python train.py --n_experts=256 --d_expert=32 --router_score="softmax" --normalize_top_k=false --routed_scale=10.3 --router_z_loss=0.001 --lr_router=0.000842 --vocab_size=4096 --norm="rmsnorm" --beta1=0.95 --max_seq_len=1024 --train_tokens=503200000 --max_steps=4442 --dataset="wikipedia_en"
Below are experts of layer 2 (counted from 0) of a mixture-of-experts language model. Rows are named router (the router's row for the expert), gate (a neuron's input weights, with its number), up (a neuron's input weights, with its number), down (a neuron's output weights, with its number) and show model dimensions 0-127. Each number is 128 + 24 x the weight over its row's rms, rounded and kept within 0 to 255. Numbers have three digits each.
Before each expert's rows: "comes after" lists some tokens at least twice as common just before its tokens as in all text. This comes from a sample of Wikipedia text that the model never trained on. Tokens count by the router's weight.

# expert 159
comes after: "the ", ", ", "in ", "and ", "In", "of "
router:163107114107151073147155111105166112122118121119110143116106106120159156161133135069155147110102177147141152148116093112161157134160160149158134125097123133120144125129151145145146102106117161103131141165132145119123142092091128149145132093118114128096116146117107087139170141161120113173131116171083143126130156112116110115135132121096115064128103152125103128177129155081153098119103
gate0:087160106121080132144115076109138130115125153127103069122135150120141128167127172102159207125100168124147168148138118114145133175150196154105134125110143134107148144121144148105130102090138136098140137160158142143101166124120135136114179111126085131110104138106143148149128124109136138156125122097154135135161137097130096107121122099109080139157150124100140107126156136122138114136151
up0:203125135111160127144139178103105094096104089112172141139114123094143123108121171129087084127100130113140090137153113134123122118097130091163138150159131148122135119122102090090141123170098151153074105163129123103130109129134118138160102161165143123102146119121122116152111153125109142125133150135134134135082145140139159181114131135123194169097092114124123123136102132154120124130131
down0:112142111115142163118170128113119124167083159134104140132116112097144144136103056115117132143091134091122102136151101110110134122108140142177144102096127109181128119122143128157171124127106108134132133138094122136138073132133171141114116107103102129137150121055143130161153151087109126160102106157109098121162147096124123129129108147123141121155140088127141112111136143095169122151065
gate1:167133111120129114123166106122141130121093104142111147123134155091136175148154111096138118109121169141130131151140077111142122191132115120153118144137130158126140145102187114143142136134123138096099157161107142106109181111089119133144114121123125084114052165121082097166174121132130105162145129156118139124109171147129126127129149141104110100130141145141114171164154123122109135100084
up1:150125134121119097108130147122109161143130129143149133159141156103094164140164071114105117153116160135100096145163085132124116171117103106134113114161101135168138157127201130155152144156134120104125141170127104137152145141091135112125099159120139095161079142135095131139172083126125108137172131140116128078138145166097132128104111105106118101141142149167124141139152131142086153117097
down1:131100087132171154111126140136109113118113114141117149134151156126141150103133117121156123120110119154111147104132136132175136127172131161163154179126169147121159117132102123139106164113123134122108136152141203087142108119102127157136075151113124076104160117099100119109123143156100156170144148139079102168142114127117082138133156135103148107138101125135078125079132112098156144115151
gate2:145095124115137117165131101091119153100127121111114097136109130144174138130106142115139156062101118138125150138143133115118184146167173177127102128100147159134136119115152158148147151080118131156135108166085141104083136100166134130151113071124167120113103193120101139147136118153119109171109127169112153173113145142149099103135131172128146138138125145122120140129116131154133115132117
up2:121171132127132105144126106158103122121084121126101165113105187087151148155143141140138108146139128180128138124131138096158106142132115060134165147134143085112108113149130094128103086169107116141073146120144149106155136138099090181134137160128111109090124101125112139095151140195105137105121104120135139120130183125137131110143136118102134119129116136137137134125172094145153137108165
down2:140163112129174158126165102128133116112151154126153161132173131143127117079114145123149121137097134144164131080170127133134098134102082160160136111097120141104107140093145099131127119120137120106112091122124101141136087107146148127117160154184127141115128157154113139176113129102143133090102150099131142128089061139157115117163098145158113109127133126164148144067147105159155120126135
gate3:162106136111140083168164132087189067116137115108154133108103108119152114126108160142128092077131183116117178130108114079148125151122117129150145187113136131135139122103134148127122103126130174126119145123124138116116125109129126117164135117141101121113150135130105085140167124143131121151151141157106147132107131144130128129121138146104106113144113180083111133138126139050098107097093
up3:115132099124116153088129101174094174095079123128085146128114115124140168153123118098160168139108081156153106107123124142138152108151126136144137125115164174093145108108137141162094130109104114104105134157110157104094153122126097147137149114152148127129116155103108149136108148125128104125076119144136159168115141091162124105168147151117159110123097125150137150134151118171189125104156
down3:162129113161126159163115095148109166103142130107132143105152100118114143157118150125127118116142065147129105107121113148082130111107111146085117107167151128115153147161086130110112169147154137102110095143117093124097140130133129132131145157149139140145086124139114155138112107136124065096116120080127139116130089132125103091136105145157153187110138125163199152152126139121094136125167
gate4:153081126110135126132128103141122099116124083083098124100119152109138153140124149085156149121076157135134126132116066145145147141140097127169153125130133117096191136125143147135111104133126131062107130107128142128089135126054115146107135125187147100113110160105142114157097119148109129123157134125160112125102158142135089131138154150092148096126125136135125158152124157130132117073125
up4:137152148128070149095117102176120098143106113074140141091142183168149109107156122138141147147127166129113106083133122116106124132139129101151125105138107119155147169146154088104092136149146117094106077088141108132120089138110149125139131134158163135105152151111129147138141101142155152089191111137158141095117160103113130147119113108145136128147144106122178111130149126140106159127164
down4:080108184122111163160112151120145144086132140108160151165143131143140143139149147111127179144121113144121127101155131104145130133155107122172174114152114125144165125090132101124160151119121130094153165140133187121103152121143105160125121170131097144170153094090092128166111100173114127145151171123124131163167105128134084112133141136105110110127147113124128125136140091102118130099169
gate5:082117111103179103135149105122158153121135085088127114146106094080133087155139111122151162130118153172117122106144160095148139131120115101150110143117144127123155133145125119160129132127096172107154154159117141110106104098116133169148176100131119117131139123087075148126156162166130079138089110110106132123126141103141144121149137140119123087116072149126106156140119129126100075133089
up5:151122141124118149117131106133122082081120125151103143103117159167136180134109182102139112098140106087157148143088098125141141138149166138130157149085140150115137113078147138104099103099105106162077129092109144113122170119119095130153137123165120098096116156123145083155105133127104161144123154169148141161096147133156105114139152135119144155148150134092130115137153121112178146107131
down5:133119157131124141090124133121121145146147183090124110156093149157140121151162128104084104129093147142133072104088153145145102137129135137149131133151126110156161141076138124156146167166167125126120079122126073170150144155146123099183084136132139113147116129137114165139121135150139083131120124115120115160116080156115137125124135165132152149125103137163124134122124128141085067143114
gate6:127108114079137059154141077139139111142096112140116136108120094123150114141149187118173107120139172139187156145115133108147148130112149158162138133111123115136120119128159163107138091117126123154116110093134153114130145113069111103124134105160131073116112171105115111108158129153142149147145121130076119146086158156148099099133139134113150096139105112120098147129123132087126134104157
up6:123137120129103082129099114160118134179099137147148128134127127134117117100145134127126084161132151110148098159132136154128128093108147127133122098155089094159086165164144155099162117151150096129130092102156094155160144132089155090112119109125159097148119160154162128088143111148154166133161118091101102103138127165098135120095115100120125135165111100138099118103087142103098152134168
down6:136171133095150148073124123089130137141128116141102140112137148154081126121142152151102114130167161176143122181122173112123142152120130179168129103108154151102142113107125146141129107114152123135154154147135140106143129073115095127127074080115127123133142142122157146139094125144107118103146141100105151117100167152137124131108100123156110045132165144127081109132143133106115105127114
gate7:124096117080153130153139127091160118124133121126096107140122109148127120151166116126107100112116156100195166135137120130169152138157170146157105142112141107119115126107162134089135134116141122109112145143125152115118137126103102160158143089117066111107135136110087110139171135123063128189095130145134108129133178122146091133138131150106095083125121166106120147132142170090125114124112
up7:126128106127116134142119116108142141165140158149106089156160126157120108131140093155098096157107133088163123151136142160125124147144165151153090092146104088158096155157165116096168154138165092119142110143153108148149120158139121139113106103099095153146157103149118124108167121101088162168122117141141083098156157123108118164093092109139093119128136137145141129104115180099128146154136
down7:120109106156095088175139157114150091137125089109100134121104117112096157154132152159131145120112132146113144139122110119154094158161127148119126136105132087069097128110115065143143163135148111152157125137115133126098173126126141135145110099119124101126098095141112126126115191122127138147138138164173170147139108077119115090138142089147145124178099122111107075114120147152110116131103
gate8:131100102126110130119111132095166089106107129146146145093110102122141089145098146110125097111117145098160177120153143119144166144137119146130126154102148119121129115076144133133120124095111177142093114099127141131093107143124107148138135122132081102133108173138118131140140165123103073153124096120120095133128141182150086082144146169118100103105117182148095162144118097120134100100088
up8:147098136127105147109091126096129112119095121150166106084112107132120089135089119147114094143098122066124153111151123117115174162106083135134113146155125124146119135105141122127121135094102170131118114077144127143103063158157123128123109144138089141159123158160124117112157153133103075150152126107135101097119148164115092126106136117132125149090124180177138147146092126127132101118102
down8:081106101110117135098149162103155089142110154111128129155089173106106110111140142131147151116128083098154166122154114091118136128098124139100123130122160112119108137132117085131096144127146183129102121115129164133103113133108131136129139103126108087126107176110151108122112155133116096129139079104139142148101193168122165148126135109080134143131107118135067137123139122173158146079132
gate9:140132100100133137163150062101128092100121127093112108100140075127141127135089154142128164097107164110114196141137086118143131153141140184124081180116127120131139115106146118129138124113127142125121185158102143125123132115098108146130143121159116098131105133116144121138175113121104102189139147135104130129112177172129138113134161142106135116140135128127128101157106144084140127086136
up9:122153109135113139157124080107115115128136145099163087128157096131118125120085126152096136118132167092101159151154097127120109135133134165098089157134102091153132129118141102114156124139139098147160158163102107153137096157089136137108113146125124124134114120146165125130156084115119112183163138099107090103137159175106152138086126116144130133163158113153128092136068148087127149119155
down9:123156113128119095114128114138105071126133110117123107128117134124126158115127144168147145108159118134148125131130113117146109128118160145178100120111083125126146101124168128160153100094111163146144191152137180163151133134144108137092153104123096160106127125128131171137147094121106128146144072115156092147151162160085150132122188125157131104142105119109057165141115126126141159137125
gate10:136120078142155102157134133094157150116117145139113135140084100099142161146170140058176145076134181131146141135122085115141144131143108142138143131116133151113150121116148105098144132108126130150139121198135141136102126117098116164122128128133130122101093160139115108124151122132130103142121150116108184144129177129163114119142125136097113120068095130104110125150132190093158111125144
up10:129092166098132154116146102156120083103116090106107143107158138142148098130077135157120127142135078137149147119113143127143142152113156127132129160107165153113126104106111170138082106106100145111095158058095149091119160104125102130161152095139113093137131130094116107158132159134115129131113148142129094155098121126139124101143170143122137120173134151108122168112155074140121107106096
down10:115111132135086120153136135112079147143107136128116161142141128149146132127119099185136136156133111142123143125117129110153125123178146117131141108118125125201115133162135114153159157181080143067113132129151091132110110183131116138061153124113106135112146124132122159113142104128107086101111118103122131120157112123139106107090136138125124158138192079101142122116140110156113154146173
gate11:141117144125151083159133128097160087117161071104151156159123156112105131152189171141113112125099135162120154163095111087172123118119152099151136125141127160134120086127114134117159096134117150088140131093124146116129117111123095098159152068123118113114137129096118122098139120132117106105146192122133127130127138100120154107118151137141122096117135128121121127118169126114124138131044
up11:162138149138110098134129132130140121111198097069146143144115109107067148129158150081122110100134126146089138105125123086171107107110149118119142144188104108141131122125104106102115124124154149126165078097127106121135121123102129096147136111145149122137133126120121107099138093149108102143121149161096123115109106131119134116113118089136122139128095151135088117158121180064134175107098
down11:129140163075116129061126123087104101128096115133129089146101161125149147096121143120179134106106182105117122145119118125152149161125116097129158140154132158090136099150164151165148115098125167124154156114121096101149100126158140149146142110106125115144154150088156109135120141099145129135112150120144167134132145133154140154126122127157113133095152122110132114087165101102169103077085
gate12:153140107069142115144173129122127108119069153150109136160158122135164115146146130110135179127147166125142141147133128119133154121133161163138126120109137146117135104114179134147129108121113142107141164160122149146127159113126089178128133117127111122088085170108119145109180152157135111175119115137093109129126189102144122130144136141075107076113113125095080125138110147117172130120119
up12:101132133144141147132111113134153115116160081100126119103101102100114110142095151129140061113098108155142145091095117099154147172120107117130124166115142111102155124110096146095102128102124139170089129101098151081098140126095143122162150111164103111142135121130111090168115137103109132099094141127151156169106108145141099105133151139168152169139125168129153167114164101107104110125110
down12:146113113126059156133111145103098121160154157122146132186114144160150110133100109136129144144130168146108102120144135136142126110139150104139127122170177120138126108156137107138178138124110084114138145117119088151150151155140118116125132131109097175115127098125130136167133101117153134137119141130138072102146123169118127133122040184122136120115168101148119143145125171111153132162100
gate13:118119108119107098126116076152153139107122095150107149103125096102145162156098121095140134169116139166151144161095119148130159133133144127150121115115126142116168112121160132107139094129114155074109128130095136130149150114088104158154154130126110126123138151116110108134157225136107138135120114151129128128153124114159132108155144106125149118107083133109084168188123126077169143113147
up13:120096140106159127144138132069136120127127091115143102135109110063137089099112157171159096108164152087132147109116090123132128146126101121137150150133149142114130111120100151156106120115087150159113158106064147110109130111135157136137130141152102112131085155124130112157106129105136098128117191115141159148081157148161116119149156158133125152158118137105132163096141102149100092129099
down13:126171133087125079181116141146148117108113126125128143094108133082118117126101115147158116157124130132118133141135122127143183126164102110135105145139078082143153144129185141141145156123096145114140108119102163149143125136114169195150114122109086105140094106128148150153135182108118099146138094171125120117135094103158095168130147105158148112137121130121110115179122159127145119132113
gate14:156086121145144098119127064130146138142157112112113098106090133095135189158163118093140138102125151150125151140104087118161117123150143128180139141133178144121136124140160103165143130142127125101142153107142143109130138101108103150146111142121150129143108133108080123107130137181082102166131132118148152141127137063126136124156139100138113095086107111107098163153136102125173105133106
up14:138126147151120095104112090141122142164148144119138092128095158106115176145178096094121157134136145145092131142107085119156093092139103108160140116148138136145124145172144110152154153152148104100164148128160104136160101124104123140119102161101169155149109125125109147097111110174110096158159115110152148107151148071089150146148102084151112096105135104151114140130123115142157133146151
down14:161116136151103173129116126115157109121142139161124133133143139107114132130112124169137167130130130114158147130188095084134136134169164145122143159116143109083141106138079123119093105116137089125113127150078197128111096099130104127198146124096132130087128131121139077151162166165120143124095132113120140139116102117132141077129118143102145122106140123153156163115172136125142112115134
gate15:125087103124104120139132109153151140146136121122108155139122093123131159132163149090136138148139119119138143131135105110149152102109116096116122136104131163117125136086110170140146137119114144105151184179122138108119157109045116173137168113118112128156070155108103091112106134165127123149125130102132131135135130109169084139116150123065101108160096135093102151162151107136170141118116
up15:121144138144118128126133121182128135170126142111104155166128120127110168111148154078134114164146108115118122126157120115132129096121121078073135095120105155140102142121109137114147147138162147135139173191134114134131150136106170148127149148098097148137078116129151155108103105157160129138135152101109125112165132106137117160086118105085115107181107103113110098120125091154179164130101
down15:139120118134165154065144122107092119087159120120123129114128080120126122169118117101120146137130126085148105095121133120113119124136086170126126116160148136090132149192119104129109128098170175148147136120123099114146114098144132111157169057136145112156139178142143158102143120115104167120155178135134118131120117165095113126149127120138116155065113134155131132108132128131096151152132
gate16:142136110122150099124125072131139140112140067123103141118130102075121190193110114084166175136116157161132115155091094132149141177125128123136135131107145158130175131118182108132124096122105138107129161144121137096121124101103128115156136146148112142137099149111104108164148128137095112176114125178102124123115121140112096109123152124131155112121123140126123162184126153097125126121139
up16:150170116130116116107112092140109169145154119144126121129157123097104175156122088095133175156106139145101083151100114157127095161114127139119117099141102123156156152149187083141150104142143108100155146165151097130151108124126148102112118148119135156173120123140111127136146107119112134157150094174132096083149120145084121132102103093136159116115146121153153145169101134104119155150157
down16:119125117162123142106093144161113145094096108137140115138136131162139140126128130125181191130116119115141098080144099182134114149112166168157113151136119162094144094141106148119089136136139139109111143145154171074128105127149166145108130136118117097109164157094093098115149127154137145147132172123091092136151138137100111122151120151087165099116122136146144185155125136143138150145146